{
  "d_model": 128,
  "n_experts": 64,
  "routed_scale": 4.0,
  "norm_eps": 1e-05,
  "beta1": 0.95
}
Below are experts of layer 4 (counted from 0) of a mixture-of-experts language model. Rows are named router (the router's row for the expert), down (a neuron's output weights, with its number) and show model dimensions 0-127. Each number is 200 + 30 x the weight over its row's rms, rounded and kept within 0 to 999.
After each expert's rows: a language model's description of what the expert responds to. This comes from a sample of Wikipedia text that the model never trained on.

# expert 3
router,200,211,241,222,182,252,176,200,203,181,203,136,248,210,153,222,253,185,143,193,160,221,183,221,183,207,253,159,217,214,214,209,179,209,209,164,183,194,183,270,226,186,167,207,206,191,164,228,188,188,200,210,192,210,236,208,190,151,181,237,217,183,193,204,229,239,166,177,196,221,193,177,204,277,232,177,210,192,195,236,263,189,262,144,139,177,208,210,210,263,147,230,225,218,236,160,204,280,185,222,198,174,216,207,195,182,173,238,159,161,170,198,190,199,183,188,204,189,225,154,187,213,241,202,172,185,141,221
down0,214,212,228,201,166,242,235,217,205,231,180,174,184,164,216,225,136,226,185,225,173,252,221,165,224,212,139,137,153,174,228,187,140,212,196,207,165,193,183,172,196,189,228,190,130,181,204,197,186,250,201,211,225,212,200,155,199,201,218,269,170,191,129,191,182,164,208,223,215,159,196,230,230,192,216,244,207,243,184,179,130,252,216,182,204,216,247,201,230,170,239,233,207,202,196,212,219,195,188,172,189,146,213,190,228,269,199,200,168,135,211,221,225,203,201,245,185,222,223,184,168,243,206,191,222,198,161,242
Description: Digits inside multi-digit numbers, especially years and film dates, e.g. the 0 in 2006, 1953, 74%, 62.18.

# expert 11
router,189,200,227,222,180,233,185,217,216,141,168,185,252,170,181,223,189,188,150,245,180,249,166,202,214,200,194,193,222,237,222,225,133,204,209,191,171,196,160,192,212,205,147,226,230,211,170,193,184,172,150,238,184,188,219,205,203,187,191,240,203,200,178,180,194,246,193,178,220,246,197,201,206,206,247,182,290,162,225,174,245,193,223,195,165,167,183,209,232,230,176,177,235,206,224,183,250,218,138,237,205,220,213,195,180,215,185,234,138,150,197,205,204,181,171,175,257,175,195,185,153,273,227,145,197,172,144,242
down0,248,151,214,209,211,177,230,165,231,201,192,210,239,207,196,194,195,167,219,205,193,200,234,247,222,207,219,157,220,204,245,195,207,167,208,121,168,153,196,225,233,174,165,169,182,141,151,185,212,231,171,204,192,252,183,244,113,121,201,209,185,200,233,189,207,203,257,144,197,171,205,182,199,172,246,178,208,212,170,165,224,208,235,179,211,216,218,233,194,198,193,259,193,209,161,162,218,211,114,247,218,215,197,177,203,197,223,195,164,209,212,210,166,276,214,183,205,203,223,186,217,206,214,187,242,247,212,209
Description: Word pieces right after a capital-letter start in proper names, mostly people and places, e.g. G-il, H-ong, Shauk-at, Har-ris.

# expert 0
router,170,276,243,220,158,206,164,222,218,150,181,183,213,162,207,227,236,168,171,161,166,233,188,215,175,152,210,197,195,203,253,170,186,209,223,191,138,176,195,196,233,150,210,239,185,92,188,236,129,181,176,233,172,208,210,221,198,176,174,210,249,196,184,191,223,217,180,202,204,206,149,142,249,224,228,160,214,161,200,244,249,185,237,202,218,184,214,230,215,209,177,180,196,194,222,186,220,219,217,206,155,200,271,261,189,182,208,233,172,164,187,177,194,157,210,196,203,175,221,179,191,189,212,192,164,220,185,209
down0,162,217,203,198,262,240,184,191,212,193,127,232,248,200,208,148,139,195,170,179,193,217,223,180,228,176,195,211,180,211,218,201,210,207,158,154,188,246,212,217,181,205,230,192,209,204,223,188,262,179,188,277,233,199,189,188,213,171,133,154,255,179,189,190,230,165,232,212,199,262,181,202,245,223,221,212,213,199,254,190,175,179,213,171,185,214,185,213,191,226,217,199,199,214,204,240,144,239,155,298,205,182,175,223,247,201,167,227,189,181,216,169,200,195,225,179,193,186,203,156,169,175,190,159,156,142,211,218
Description: Opening pieces and adjectives in technical or scientific prose, such as pre, re, con, relative, specific, different, traditional.

# expert 59
router,196,221,278,236,187,204,183,208,218,161,219,144,238,168,206,208,218,185,193,205,116,236,103,235,149,142,228,205,225,198,214,216,153,196,212,158,190,182,151,205,213,139,194,209,209,150,166,218,188,130,155,258,186,196,244,229,189,180,200,211,249,159,190,216,209,207,172,184,212,218,175,205,231,204,240,188,255,206,219,209,197,186,199,198,195,187,204,207,204,209,178,218,206,207,235,201,258,236,191,243,186,140,249,232,200,173,197,228,184,194,159,219,226,188,198,187,191,193,193,172,208,189,206,198,169,134,199,238
down0,159,193,261,179,206,226,145,198,201,174,232,227,143,189,191,154,167,129,194,200,197,224,248,282,166,190,156,226,170,162,221,187,250,178,241,216,210,202,174,236,208,190,185,177,205,195,225,249,195,163,244,237,202,242,200,167,231,168,181,168,234,183,233,151,178,249,210,211,163,167,159,189,208,222,213,229,193,252,232,171,199,216,187,179,193,200,194,177,223,207,204,258,181,167,211,179,201,227,203,192,177,193,220,219,277,199,217,188,257,179,152,225,166,249,205,208,194,220,170,182,143,176,203,163,232,196,191,220
Description: Lone space tokens, mostly after table pipes, colons or commas before numbers, and mid-sentence spaces before words.

# expert 28
router,160,175,216,214,140,224,206,218,235,147,178,146,225,162,165,229,199,182,181,209,190,218,187,223,168,157,254,153,221,218,218,223,194,205,219,159,213,190,226,219,236,201,192,225,211,202,154,219,159,176,182,224,166,247,201,230,233,139,197,258,230,183,158,186,271,209,202,189,198,202,188,128,215,221,212,167,195,171,154,235,232,192,214,172,204,175,222,225,247,223,196,239,232,217,204,192,212,221,142,210,208,179,205,189,184,193,180,231,198,199,182,206,255,123,181,139,198,180,205,171,208,200,274,154,202,158,171,210
down0,217,165,172,125,247,220,256,233,215,193,223,216,242,216,203,137,219,177,206,257,191,204,184,198,236,206,210,214,86,156,197,173,255,189,178,196,199,180,201,217,212,244,186,181,198,212,216,217,195,167,217,239,185,181,157,161,213,224,176,189,189,259,180,206,168,210,225,197,194,200,203,199,159,205,177,246,200,213,170,202,209,222,231,177,182,211,199,206,177,216,165,169,201,216,154,212,161,201,238,234,182,189,138,164,262,284,249,209,192,181,216,222,210,237,183,221,215,169,164,190,178,227,196,249,160,211,159,183
Description: Field names and section words starting infobox or list lines, such as Province, Party, Location, See also, and heading markers.

# expert 32
router,142,189,225,241,178,227,174,225,234,154,198,187,236,163,223,265,201,171,193,191,193,247,176,226,181,201,276,148,226,217,212,236,189,198,215,161,204,160,171,228,228,172,188,179,216,201,162,236,192,185,169,183,176,226,211,208,214,145,201,203,218,180,195,210,234,254,170,180,165,241,187,192,237,205,218,182,210,208,173,178,208,169,260,189,143,185,230,232,245,251,185,191,230,219,217,163,226,246,191,226,166,160,232,222,194,192,173,223,170,176,143,191,251,141,173,161,164,196,235,140,141,215,230,204,198,192,185,206
down0,207,247,194,234,239,199,155,188,224,196,206,210,192,256,194,242,195,158,168,148,174,233,226,215,211,186,211,182,208,174,209,224,174,106,220,257,202,186,205,182,195,169,210,203,242,198,185,218,164,248,184,202,155,207,222,238,182,239,193,197,169,151,247,189,194,191,261,173,182,160,218,193,183,169,234,201,188,206,183,179,239,137,181,158,185,187,193,219,199,180,124,208,232,256,218,190,201,236,177,187,219,144,214,179,197,231,221,263,206,245,187,226,188,179,249,231,176,207,209,218,205,170,255,133,157,211,203,214
Description: Function words and punctuation introducing credits or attributes, especially by in Directed by or EP by, colons after Born or Label, and with.

# expert 23
router,185,172,234,213,177,217,159,220,234,148,198,164,214,155,188,246,234,176,161,164,161,228,165,243,188,140,204,167,232,231,248,201,162,231,243,191,144,193,192,210,241,183,188,209,228,178,172,217,188,156,170,178,169,208,218,258,184,174,194,211,225,184,176,164,212,176,153,167,196,249,187,205,198,212,248,193,260,173,197,207,201,171,221,150,195,164,240,221,236,236,184,190,231,238,232,177,229,224,178,248,139,196,231,210,187,155,168,235,186,157,181,204,243,214,164,191,147,158,229,173,177,187,219,164,196,186,161,215
down0,205,238,184,178,136,222,247,175,163,227,204,208,215,223,232,163,144,200,243,205,249,206,184,184,205,194,207,232,215,164,215,196,217,164,207,201,226,202,192,155,209,148,231,179,183,154,264,165,209,168,228,222,175,201,175,185,188,191,179,214,186,166,228,145,208,163,200,198,220,161,140,175,220,231,176,164,204,259,190,223,228,209,202,191,177,216,196,241,239,213,257,246,192,208,207,190,227,187,271,170,187,269,239,201,197,128,237,266,250,174,214,183,173,204,218,178,188,177,216,149,198,165,204,189,229,152,204,194
Description: Opening syllables of personal and place names, often foreign, such as Yu-ki, Mari-us, An-ita, Bar, Lu, Val.

# expert 21
router,183,227,222,203,179,269,191,207,204,208,184,142,239,196,168,219,236,192,165,159,166,220,194,208,197,197,243,193,225,245,231,245,187,235,213,174,182,176,200,255,212,204,150,257,213,201,157,201,195,205,190,255,193,202,223,208,199,160,183,239,227,183,196,198,206,206,174,178,172,221,188,169,199,234,263,158,195,193,181,247,269,147,250,146,158,186,219,211,207,253,141,204,206,199,241,179,213,271,193,237,175,185,243,205,204,186,187,222,154,160,190,223,214,187,177,175,199,183,208,151,184,242,237,184,192,130,169,203
down0,168,185,194,202,219,208,224,181,218,207,189,160,194,184,188,228,221,242,209,197,268,227,200,169,171,194,171,204,179,206,155,152,208,163,150,251,218,185,184,206,236,178,219,237,227,212,183,225,209,217,242,254,179,205,254,201,173,175,165,156,208,235,221,214,173,198,197,182,171,176,205,172,178,172,207,196,162,171,210,192,168,199,228,214,240,180,193,211,221,203,238,184,196,161,195,204,121,156,152,232,183,297,209,201,219,193,222,174,245,193,189,215,118,206,287,223,219,170,208,187,238,216,169,203,268,191,165,235
Description: Last digits of years, coordinates, decimals and ISBNs, e.g. 1957, 1806, 1945, 2.144, plus century, million and billion.

# expert 31
router,183,215,279,228,187,208,183,211,221,182,213,146,236,171,196,205,209,178,195,204,121,259,123,234,149,146,224,195,228,206,232,218,149,200,206,156,190,169,167,222,210,145,194,227,212,183,160,215,186,133,154,268,191,205,246,221,186,183,201,210,246,168,188,188,206,209,176,187,208,214,174,187,233,201,252,177,264,198,204,199,201,187,202,196,191,181,204,210,208,206,160,194,207,220,241,194,245,248,196,235,189,155,256,231,191,184,195,235,180,196,143,209,229,196,203,201,201,196,202,166,201,193,209,199,170,110,199,223
down0,233,199,202,146,220,139,236,192,200,205,206,220,236,195,203,215,223,163,239,221,253,136,208,214,208,238,206,181,188,186,246,215,156,216,206,167,191,227,178,187,192,182,138,191,218,183,180,197,186,185,205,197,220,244,149,182,215,200,173,184,195,177,159,162,205,235,167,178,186,126,166,213,282,243,219,208,264,203,219,211,155,208,192,220,255,196,163,171,154,187,156,173,209,210,169,145,158,223,210,202,228,222,208,215,245,205,191,192,247,223,187,236,157,216,203,222,247,246,242,214,185,161,199,223,250,192,143,206
Description: Standalone space tokens, mostly after table pipes, dashes or commas and before digits, e.g. | 5.1, 1960s and 1970s.

# expert 8
router,198,243,189,238,155,183,177,231,200,194,219,152,257,151,144,203,252,165,177,209,164,239,185,222,160,183,244,207,234,226,193,218,201,241,198,173,206,163,180,213,237,214,194,208,234,186,152,200,118,221,171,204,179,202,229,214,234,137,156,234,228,161,156,227,219,212,171,190,192,204,178,213,198,210,253,138,183,164,187,215,238,152,195,197,153,178,220,215,233,222,179,252,205,213,271,189,247,215,171,200,187,177,218,206,184,148,182,235,183,182,187,227,172,193,151,192,165,199,195,207,176,227,243,173,177,154,205,211
down0,164,196,178,218,216,149,130,235,262,213,172,217,174,182,208,204,202,204,191,199,221,264,175,281,238,173,175,190,212,189,211,215,190,187,236,256,210,184,212,206,191,155,213,257,183,168,241,193,224,192,154,224,160,239,148,253,185,113,176,250,228,205,255,195,203,166,181,202,189,197,235,171,217,196,242,184,179,221,232,211,216,179,257,214,137,196,226,177,220,222,195,269,202,189,180,206,197,177,247,227,184,178,231,176,208,202,196,221,176,162,161,177,204,193,222,144,208,199,175,157,197,180,201,176,190,190,214,176
Description: Head nouns ending proper names of organizations and places, such as Football League, University, United States, Historic Places, often before commas or table bars.

# expert 34
router,185,179,265,201,180,222,169,223,230,166,192,163,230,189,184,218,222,160,166,182,147,241,174,238,173,155,216,200,234,218,226,220,172,217,218,145,149,189,230,225,232,161,200,235,226,178,154,227,190,171,187,227,152,208,218,231,196,156,186,231,230,179,188,148,218,200,155,165,197,224,169,180,205,224,253,178,227,146,213,220,226,176,230,176,166,167,217,215,236,227,181,211,248,212,243,155,238,247,182,238,173,166,248,222,181,156,179,261,175,163,152,209,234,167,169,173,186,158,216,185,202,223,224,177,183,176,195,212
down0,242,210,228,156,252,222,216,177,184,190,167,224,204,229,196,190,260,199,175,180,178,242,180,189,182,233,215,189,205,175,212,204,195,203,203,245,231,220,190,208,244,189,148,191,230,188,125,202,176,155,197,216,152,207,187,198,179,172,190,219,193,223,133,168,184,238,217,231,188,202,230,172,176,250,149,201,236,172,220,180,222,264,172,209,258,180,171,181,190,224,147,177,235,222,215,186,234,193,205,205,171,217,237,185,231,201,160,173,209,252,149,222,241,209,152,195,178,207,213,238,181,173,274,245,160,149,214,145
Description: Digits and closing braces in tables, statistics and superscripts, such as m^{2}, scores like 22 or 51.52.

# expert 14
router,148,242,215,238,191,233,189,221,215,157,209,189,278,203,146,230,215,195,151,236,171,215,149,197,182,220,207,210,228,218,214,221,162,190,214,190,172,185,189,194,190,183,156,249,234,186,171,172,193,163,169,226,188,237,220,244,218,180,185,240,195,196,200,167,185,243,216,163,181,236,191,207,226,241,230,163,229,198,203,182,251,175,236,206,142,186,212,251,247,258,139,202,223,184,209,198,238,214,152,212,204,194,202,209,165,206,190,239,123,170,191,211,217,193,191,172,252,175,206,171,149,266,217,152,169,178,173,214
down0,229,210,271,175,244,215,244,137,195,159,188,140,257,235,191,188,181,214,149,190,176,217,238,205,214,220,182,192,194,220,240,174,223,214,199,174,178,187,246,202,221,182,151,187,214,172,184,213,165,221,183,221,222,189,196,189,219,159,206,228,190,176,206,158,148,218,198,213,227,211,201,213,230,204,190,200,238,166,185,176,166,188,201,228,185,250,154,222,206,173,229,208,192,153,187,203,174,173,144,250,227,239,175,164,213,183,233,230,161,187,233,199,228,244,191,212,318,237,152,189,203,222,199,148,154,194,182,222
Description: Single capital letters or short letter pieces within names, codes and foreign words, such as K-e-vin, the O in chemical formulas, and country codes.

# expert 13
router,196,222,239,221,170,230,188,228,214,148,195,207,225,174,187,224,190,170,156,214,165,214,131,220,190,196,178,147,218,232,227,223,116,212,205,173,165,206,206,196,222,201,177,208,253,182,167,234,190,177,188,219,166,220,205,256,216,175,209,226,200,194,185,165,232,235,188,191,197,258,197,201,192,255,248,172,259,138,205,204,299,184,189,186,199,179,228,220,220,225,203,210,245,215,246,189,259,206,182,235,184,219,243,200,163,211,168,230,189,179,190,205,234,134,174,157,206,185,194,203,157,218,207,231,148,195,191,239
down0,180,218,178,234,224,210,274,236,194,230,181,222,236,157,199,128,186,168,259,178,202,181,170,162,146,217,154,199,244,181,179,160,191,166,184,169,193,202,253,172,208,215,219,221,203,206,148,144,190,241,184,205,206,210,146,220,230,223,184,204,191,217,160,179,232,242,210,214,180,180,210,241,227,221,191,197,143,179,202,249,194,203,202,170,254,193,192,194,205,269,123,231,175,184,223,197,212,233,162,187,179,221,202,236,214,226,157,217,166,216,194,159,211,185,232,186,217,186,250,191,186,188,198,207,181,235,181,284
Description: Short capital or syllable pieces inside romanized or foreign words and names, such as Toki no, Candi, Kōtei no, plus non-Latin script bytes.

# expert 42
router,162,209,186,203,174,233,145,207,183,220,211,203,196,211,206,216,201,165,180,163,183,236,201,199,177,187,258,190,237,217,224,210,196,246,245,213,212,152,117,199,237,181,173,254,235,217,177,205,178,179,174,197,195,226,237,193,189,184,173,220,212,175,179,150,205,168,213,162,185,244,153,152,234,202,229,180,250,184,165,221,194,204,203,175,187,143,221,199,222,256,209,217,210,199,224,183,223,210,172,205,182,188,219,192,203,158,176,214,198,152,205,254,216,175,168,213,233,166,225,195,198,207,318,155,117,155,192,221
down0,156,209,192,163,166,206,213,153,271,265,129,191,245,188,167,190,204,251,199,184,217,218,156,189,230,133,181,192,184,178,204,172,233,235,197,191,186,189,193,221,240,196,216,200,203,184,165,182,169,271,266,194,206,183,157,243,194,196,206,252,204,209,208,204,210,158,222,161,187,172,168,187,198,215,222,197,161,168,187,285,182,213,176,215,165,244,172,284,212,191,221,193,201,170,188,185,188,257,210,213,195,204,142,207,205,185,211,186,220,168,212,187,192,260,206,178,191,179,232,228,189,222,247,185,196,249,177,179
Description: Endings that complete a word, such as ed, ated, ing, ly, ical, ized, often in hyphenated adjectives like well-received or two-pronged.

# expert 57
router,167,184,200,244,167,228,172,220,196,214,224,132,222,198,128,236,202,166,229,180,172,223,199,229,160,190,204,195,234,204,197,275,200,229,221,190,184,206,185,197,224,148,197,246,247,188,173,231,198,204,205,195,186,208,216,227,176,167,158,233,214,186,166,167,222,209,204,182,195,237,164,179,228,241,273,208,207,184,182,228,252,173,226,186,176,163,224,227,260,229,181,215,231,242,242,176,223,222,194,258,142,166,248,204,195,173,185,237,189,157,187,198,194,190,219,192,188,161,233,177,173,259,232,163,180,161,218,264
down0,195,124,229,233,207,217,151,182,149,235,153,194,247,213,208,267,215,229,199,210,259,183,184,155,134,196,168,196,157,202,195,181,195,200,205,157,206,163,221,165,205,244,225,196,211,218,161,264,231,131,138,208,216,237,232,204,188,190,151,193,205,213,181,179,211,221,194,247,231,198,209,202,245,197,184,205,234,184,183,214,160,205,207,223,211,232,202,163,201,209,217,204,265,197,236,220,183,210,176,255,193,172,213,238,198,224,174,218,166,186,159,200,209,214,223,237,245,195,181,120,157,212,166,176,172,208,188,219
Description: Short final word pieces ending in a vowel, mostly in foreign names and words, e.g. Carl-o, May-o, Socor-ro, Arab-ic.

# expert 56
router,190,230,254,227,185,206,187,206,218,167,239,153,225,180,196,205,212,175,197,196,97,236,119,223,141,149,216,200,245,204,230,211,139,197,204,156,198,176,157,211,215,145,197,215,203,128,158,244,182,168,141,227,198,201,248,243,221,183,195,207,267,170,174,220,215,237,159,191,214,219,175,199,216,205,236,192,251,203,213,211,201,183,196,192,186,187,209,205,207,201,168,196,207,217,244,202,265,260,188,234,187,155,242,233,192,183,196,223,180,191,189,219,209,187,200,184,195,191,203,175,197,194,206,195,173,134,201,234
down0,148,180,196,217,179,200,166,175,173,259,228,253,191,207,223,189,154,195,206,172,187,230,190,185,165,128,188,188,237,222,152,187,236,222,209,218,271,189,204,244,236,197,207,216,261,188,185,161,191,214,195,179,194,192,207,257,191,247,169,196,174,196,136,151,167,153,214,225,171,215,215,225,296,207,163,209,220,207,167,216,232,235,189,206,186,225,179,225,205,237,155,181,149,255,200,192,194,194,229,200,174,219,226,216,216,160,179,202,278,159,183,242,165,182,218,204,181,192,189,182,215,208,201,246,177,168,184,195
Description: Lone space tokens before numbers or words, especially between coordinates, after table bars, and before scores or years.

# expert 53
router,189,210,277,226,145,220,163,216,243,145,208,171,227,166,174,230,224,175,127,189,160,223,169,248,195,173,232,226,227,189,286,201,159,209,231,168,165,186,191,241,253,192,141,241,215,177,171,187,155,193,188,232,165,187,214,239,174,163,187,241,262,188,166,207,202,207,157,179,243,195,146,203,222,208,239,162,204,167,271,215,220,171,205,190,162,192,189,217,242,207,194,216,210,227,206,196,240,243,213,211,170,204,234,222,170,197,187,242,174,188,187,184,223,184,180,179,198,198,188,179,182,212,216,188,193,191,170,238
down0,185,159,197,221,152,230,217,208,210,216,208,192,221,213,161,198,193,187,175,185,240,186,206,144,178,136,166,261,231,245,184,209,212,196,169,189,174,215,175,226,206,235,183,144,218,252,206,179,245,166,181,198,143,187,173,249,186,185,183,163,195,263,217,137,202,193,223,179,227,230,194,226,214,167,142,198,167,194,207,194,176,242,213,213,220,245,181,193,187,229,216,214,204,197,225,245,189,188,206,199,156,178,152,233,194,224,241,174,254,194,162,180,162,191,256,260,185,220,203,231,185,190,292,153,222,210,165,224
Description: Common nouns and function words in running prose, like place, list, example, view, is, that, plus digits and parentheses.

# expert 26
router,151,195,189,219,143,193,199,197,208,175,193,213,230,177,156,225,200,167,195,207,189,230,192,214,205,188,250,167,236,223,251,231,184,194,204,144,198,178,198,243,229,191,167,218,188,183,180,203,177,164,215,202,197,261,232,207,263,167,201,238,207,198,161,200,252,221,206,185,206,223,173,208,213,175,204,184,205,224,146,234,190,202,223,185,169,156,237,231,251,232,186,223,210,225,212,164,214,208,88,234,205,170,208,214,174,191,190,204,173,199,210,233,264,105,172,141,190,184,248,175,191,156,233,148,211,186,190,217
down0,206,209,212,214,153,191,247,139,227,145,203,216,204,199,231,239,208,186,290,224,175,228,245,199,185,200,224,140,207,207,215,233,188,150,175,211,218,168,150,234,162,149,153,213,176,214,179,187,189,193,197,197,204,260,185,237,227,257,208,150,172,179,184,115,175,202,213,213,198,195,232,188,209,238,209,147,171,158,140,181,214,195,192,176,219,210,201,208,176,235,211,214,258,179,162,216,232,193,236,208,205,256,208,180,173,165,237,232,211,163,204,160,209,170,245,197,159,190,197,219,216,222,203,230,228,187,211,237
Description: Section heading markers and infobox field labels at line starts, such as Position, Conference, Occupation, Location, the == in == Species ==.

# expert 5
router,174,184,258,233,174,205,154,223,229,177,217,172,236,182,198,234,233,166,166,183,155,248,163,251,160,171,218,180,223,218,239,211,195,228,223,168,164,166,211,228,241,189,186,218,217,171,165,220,183,181,189,218,166,204,234,249,204,156,182,222,238,181,172,182,231,220,170,175,193,224,172,162,234,200,250,168,240,170,189,208,218,156,233,181,168,167,211,225,240,250,168,194,246,224,245,174,248,248,186,222,181,179,247,248,169,158,181,253,161,171,138,201,220,182,173,172,174,177,219,180,193,225,237,191,174,169,189,221
down0,164,176,215,183,223,214,198,244,174,247,204,217,217,237,126,202,194,146,166,229,157,191,180,267,183,206,210,220,188,207,171,259,213,151,243,228,211,220,190,244,186,206,230,205,246,207,210,215,227,182,174,183,171,190,212,179,189,233,204,197,158,267,202,163,215,209,197,171,150,188,205,239,168,173,174,213,187,186,181,167,218,173,238,214,172,157,186,193,253,261,149,180,172,190,187,163,215,251,149,208,229,197,219,190,194,178,166,210,218,209,248,194,181,204,247,227,181,147,228,202,186,210,233,237,165,129,261,212
Description: Digits inside years, times and percentages, plus table pipe separators and street/unit words, e.g. 1991, 0.52%, Avenue.

# expert 6
router,114,204,211,206,194,205,172,230,258,198,219,186,214,186,185,200,215,168,194,202,187,194,119,248,206,159,249,197,256,211,222,205,196,191,212,197,196,192,188,219,257,159,180,205,220,151,164,228,158,222,179,254,181,265,266,194,197,186,183,208,225,169,192,182,230,188,193,192,201,205,168,215,193,204,219,173,210,176,209,225,199,169,254,144,143,186,236,227,216,216,183,220,217,225,235,168,213,208,190,229,185,143,232,236,166,179,174,247,164,149,206,216,242,178,133,158,181,183,206,199,157,241,206,178,185,140,181,217
down0,191,224,257,224,192,169,161,204,193,154,174,193,175,151,257,197,216,180,210,214,207,234,231,203,200,199,186,126,232,178,225,255,186,217,190,181,159,260,220,217,234,176,213,256,195,195,166,155,208,182,163,160,208,208,198,211,184,177,234,215,239,175,190,206,247,192,194,213,258,213,195,147,235,184,180,212,202,213,185,204,223,193,181,212,207,168,157,238,305,241,168,203,248,190,187,185,200,153,180,165,260,233,159,200,177,219,164,154,177,215,142,193,185,180,204,263,218,183,206,184,241,192,172,184,209,197,189,232
Description: Pipe characters and separator rows in wiki tables, especially a pipe at a line's start, plus dashes, semicolons and bullets in lists.

# expert 12
router,192,221,229,216,176,204,167,246,222,152,199,158,239,180,205,197,250,157,163,191,142,244,148,242,169,162,230,185,215,221,224,211,197,210,227,158,160,191,197,226,240,179,195,213,233,160,153,222,168,191,189,210,177,225,219,249,210,145,177,225,212,158,181,188,230,216,195,179,204,228,163,166,212,212,244,167,211,171,184,231,222,165,213,169,170,169,225,206,230,250,181,223,250,234,239,184,229,242,187,220,173,172,250,234,166,147,166,251,179,172,142,201,220,167,152,185,154,175,215,178,197,194,216,207,157,169,170,225
down0,225,149,170,158,206,221,180,244,164,213,206,184,258,249,205,204,213,193,175,167,259,233,199,211,142,157,208,151,186,197,170,212,227,201,177,246,232,220,212,190,184,141,160,167,192,187,237,194,177,238,186,230,166,170,254,187,161,185,176,187,178,184,242,292,126,185,255,198,194,205,221,154,198,182,177,179,194,216,247,208,185,179,191,247,220,189,159,215,245,213,236,177,198,186,168,196,222,211,182,201,194,238,218,203,187,182,209,237,186,198,212,218,205,190,228,189,178,249,251,184,177,165,187,194,203,196,291,181
Description: Small digits, commas and dashes in rankings, medal tables and votes, plus capitalized name heads such as University, League, Award.

# expert 60
router,177,287,215,231,165,209,197,213,222,130,200,186,265,195,173,202,251,189,169,184,163,187,171,221,208,189,181,195,215,241,208,214,206,191,260,157,154,203,198,201,248,126,160,231,226,196,200,238,184,170,171,192,161,229,198,264,184,188,191,237,208,165,167,160,217,191,251,147,197,228,202,220,229,241,216,199,210,153,145,187,194,175,216,165,167,194,231,217,255,234,169,223,237,183,214,163,205,255,175,184,190,166,188,208,161,157,200,229,191,172,205,201,203,191,159,179,228,208,207,169,196,206,228,219,173,181,195,266
down0,122,229,180,186,233,252,161,204,219,206,196,156,208,174,201,223,211,213,193,183,193,221,191,155,199,152,229,180,202,213,194,167,179,211,218,220,180,238,153,190,218,220,224,154,219,198,230,218,165,218,179,201,217,205,243,203,223,241,189,195,172,227,238,149,240,202,219,224,224,209,204,184,243,173,158,215,240,235,215,190,202,251,174,158,284,155,161,194,161,206,203,135,168,171,165,166,158,210,191,238,189,252,198,245,191,254,138,171,212,227,175,202,238,191,203,158,248,170,179,241,150,205,237,200,215,187,186,230
Description: Short letter pieces right after a capital initial in names and headings, such as S-or-aya, S-er-bia, Po-st, D-ine-sh.

# expert 49
router,215,170,224,218,183,217,172,184,212,136,215,213,215,169,194,226,202,183,165,210,153,213,198,236,180,171,188,244,217,193,222,202,172,241,211,157,197,166,242,216,254,182,157,220,223,193,178,231,168,201,199,225,132,228,225,290,198,167,172,252,245,157,182,235,206,221,169,188,213,249,131,181,221,219,240,174,208,174,216,201,237,175,202,152,174,190,209,205,212,207,172,195,243,201,183,166,217,243,174,229,209,190,252,190,175,147,168,220,159,184,182,209,257,133,162,151,179,200,226,171,187,210,205,206,195,179,204,258
down0,240,121,239,205,179,185,231,207,227,210,180,193,128,267,182,168,214,187,220,219,194,200,171,269,215,227,238,216,221,213,195,231,158,199,211,199,174,176,157,190,248,182,163,220,210,202,179,240,162,222,219,202,217,190,210,204,177,159,164,239,213,184,238,226,184,215,175,203,193,172,153,201,211,214,277,185,220,201,187,205,194,210,216,181,211,144,191,260,208,130,157,166,148,174,242,177,226,233,153,195,192,225,166,276,140,236,218,225,214,211,172,200,227,191,193,207,192,162,160,197,195,233,236,193,174,211,197,219
Description: Digits inside years and table stats, e.g. 1|944, and the piece after a split, like é in époque, écologique, ideologies.

# expert 40
router,151,220,220,212,179,233,140,243,208,222,267,195,204,210,202,234,197,186,191,193,171,205,221,208,170,208,235,182,275,232,261,238,183,245,269,217,209,163,135,195,235,182,165,274,214,206,180,186,182,169,173,192,159,208,243,199,214,186,165,210,244,195,195,191,183,231,181,189,159,231,152,182,232,217,240,202,261,142,186,233,194,175,214,159,183,164,203,200,202,219,204,250,206,238,200,198,241,213,196,201,182,204,220,172,196,180,147,235,188,174,194,233,202,175,194,210,223,189,228,180,203,206,260,173,134,174,186,250
down0,176,186,232,186,193,279,174,236,176,239,159,202,219,210,196,187,179,214,130,199,179,246,175,160,185,221,235,215,234,220,222,186,161,217,204,167,176,182,229,235,241,207,200,192,248,192,136,199,172,209,177,197,163,227,236,176,188,211,179,182,216,164,188,209,211,222,180,238,223,171,201,132,239,211,216,186,275,187,182,210,208,234,130,198,157,217,198,195,232,229,152,209,237,208,207,191,183,276,157,152,209,167,237,159,218,184,205,257,190,199,145,229,221,218,241,197,206,187,170,182,173,190,226,247,204,182,219,155
Description: Word-final pieces, mainly d and ed (also n, al, ist), closing verbs and words, as in singled, nomads, glad, spoken.

# expert 43
router,207,223,221,217,142,215,156,218,202,167,206,168,210,169,181,234,194,155,159,181,168,253,155,251,187,202,213,168,182,207,211,213,170,207,245,182,143,206,155,180,226,185,190,203,230,161,170,204,174,172,150,186,176,205,241,229,179,180,197,231,214,178,195,208,216,213,157,181,232,257,180,217,211,219,257,182,223,171,231,216,285,158,194,163,223,159,244,229,222,245,176,200,230,200,219,168,222,206,168,220,152,180,259,257,175,200,193,231,196,151,196,191,181,144,179,187,132,172,238,213,195,160,209,215,183,184,166,211
down18,175,192,197,204,209,196,221,216,202,153,137,276,235,177,165,217,215,90,184,229,202,150,251,137,242,184,249,242,245,212,266,222,199,235,196,229,176,177,212,117,171,164,205,182,188,211,239,211,194,178,229,203,142,181,229,189,258,198,200,191,211,203,207,237,224,215,221,197,163,267,196,130,192,203,238,194,181,219,204,200,210,225,224,187,237,163,195,228,181,151,215,189,176,193,181,168,158,161,225,208,225,228,208,196,199,221,185,215,207,192,204,226,138,204,216,196,212,197,187,182,188,186,201,191,199,197,211,217
Description: Capital letters and syllables starting or inside names and foreign words, like G, Le, Ka, -gi-, common in taxonomy and Indonesian or Greek names.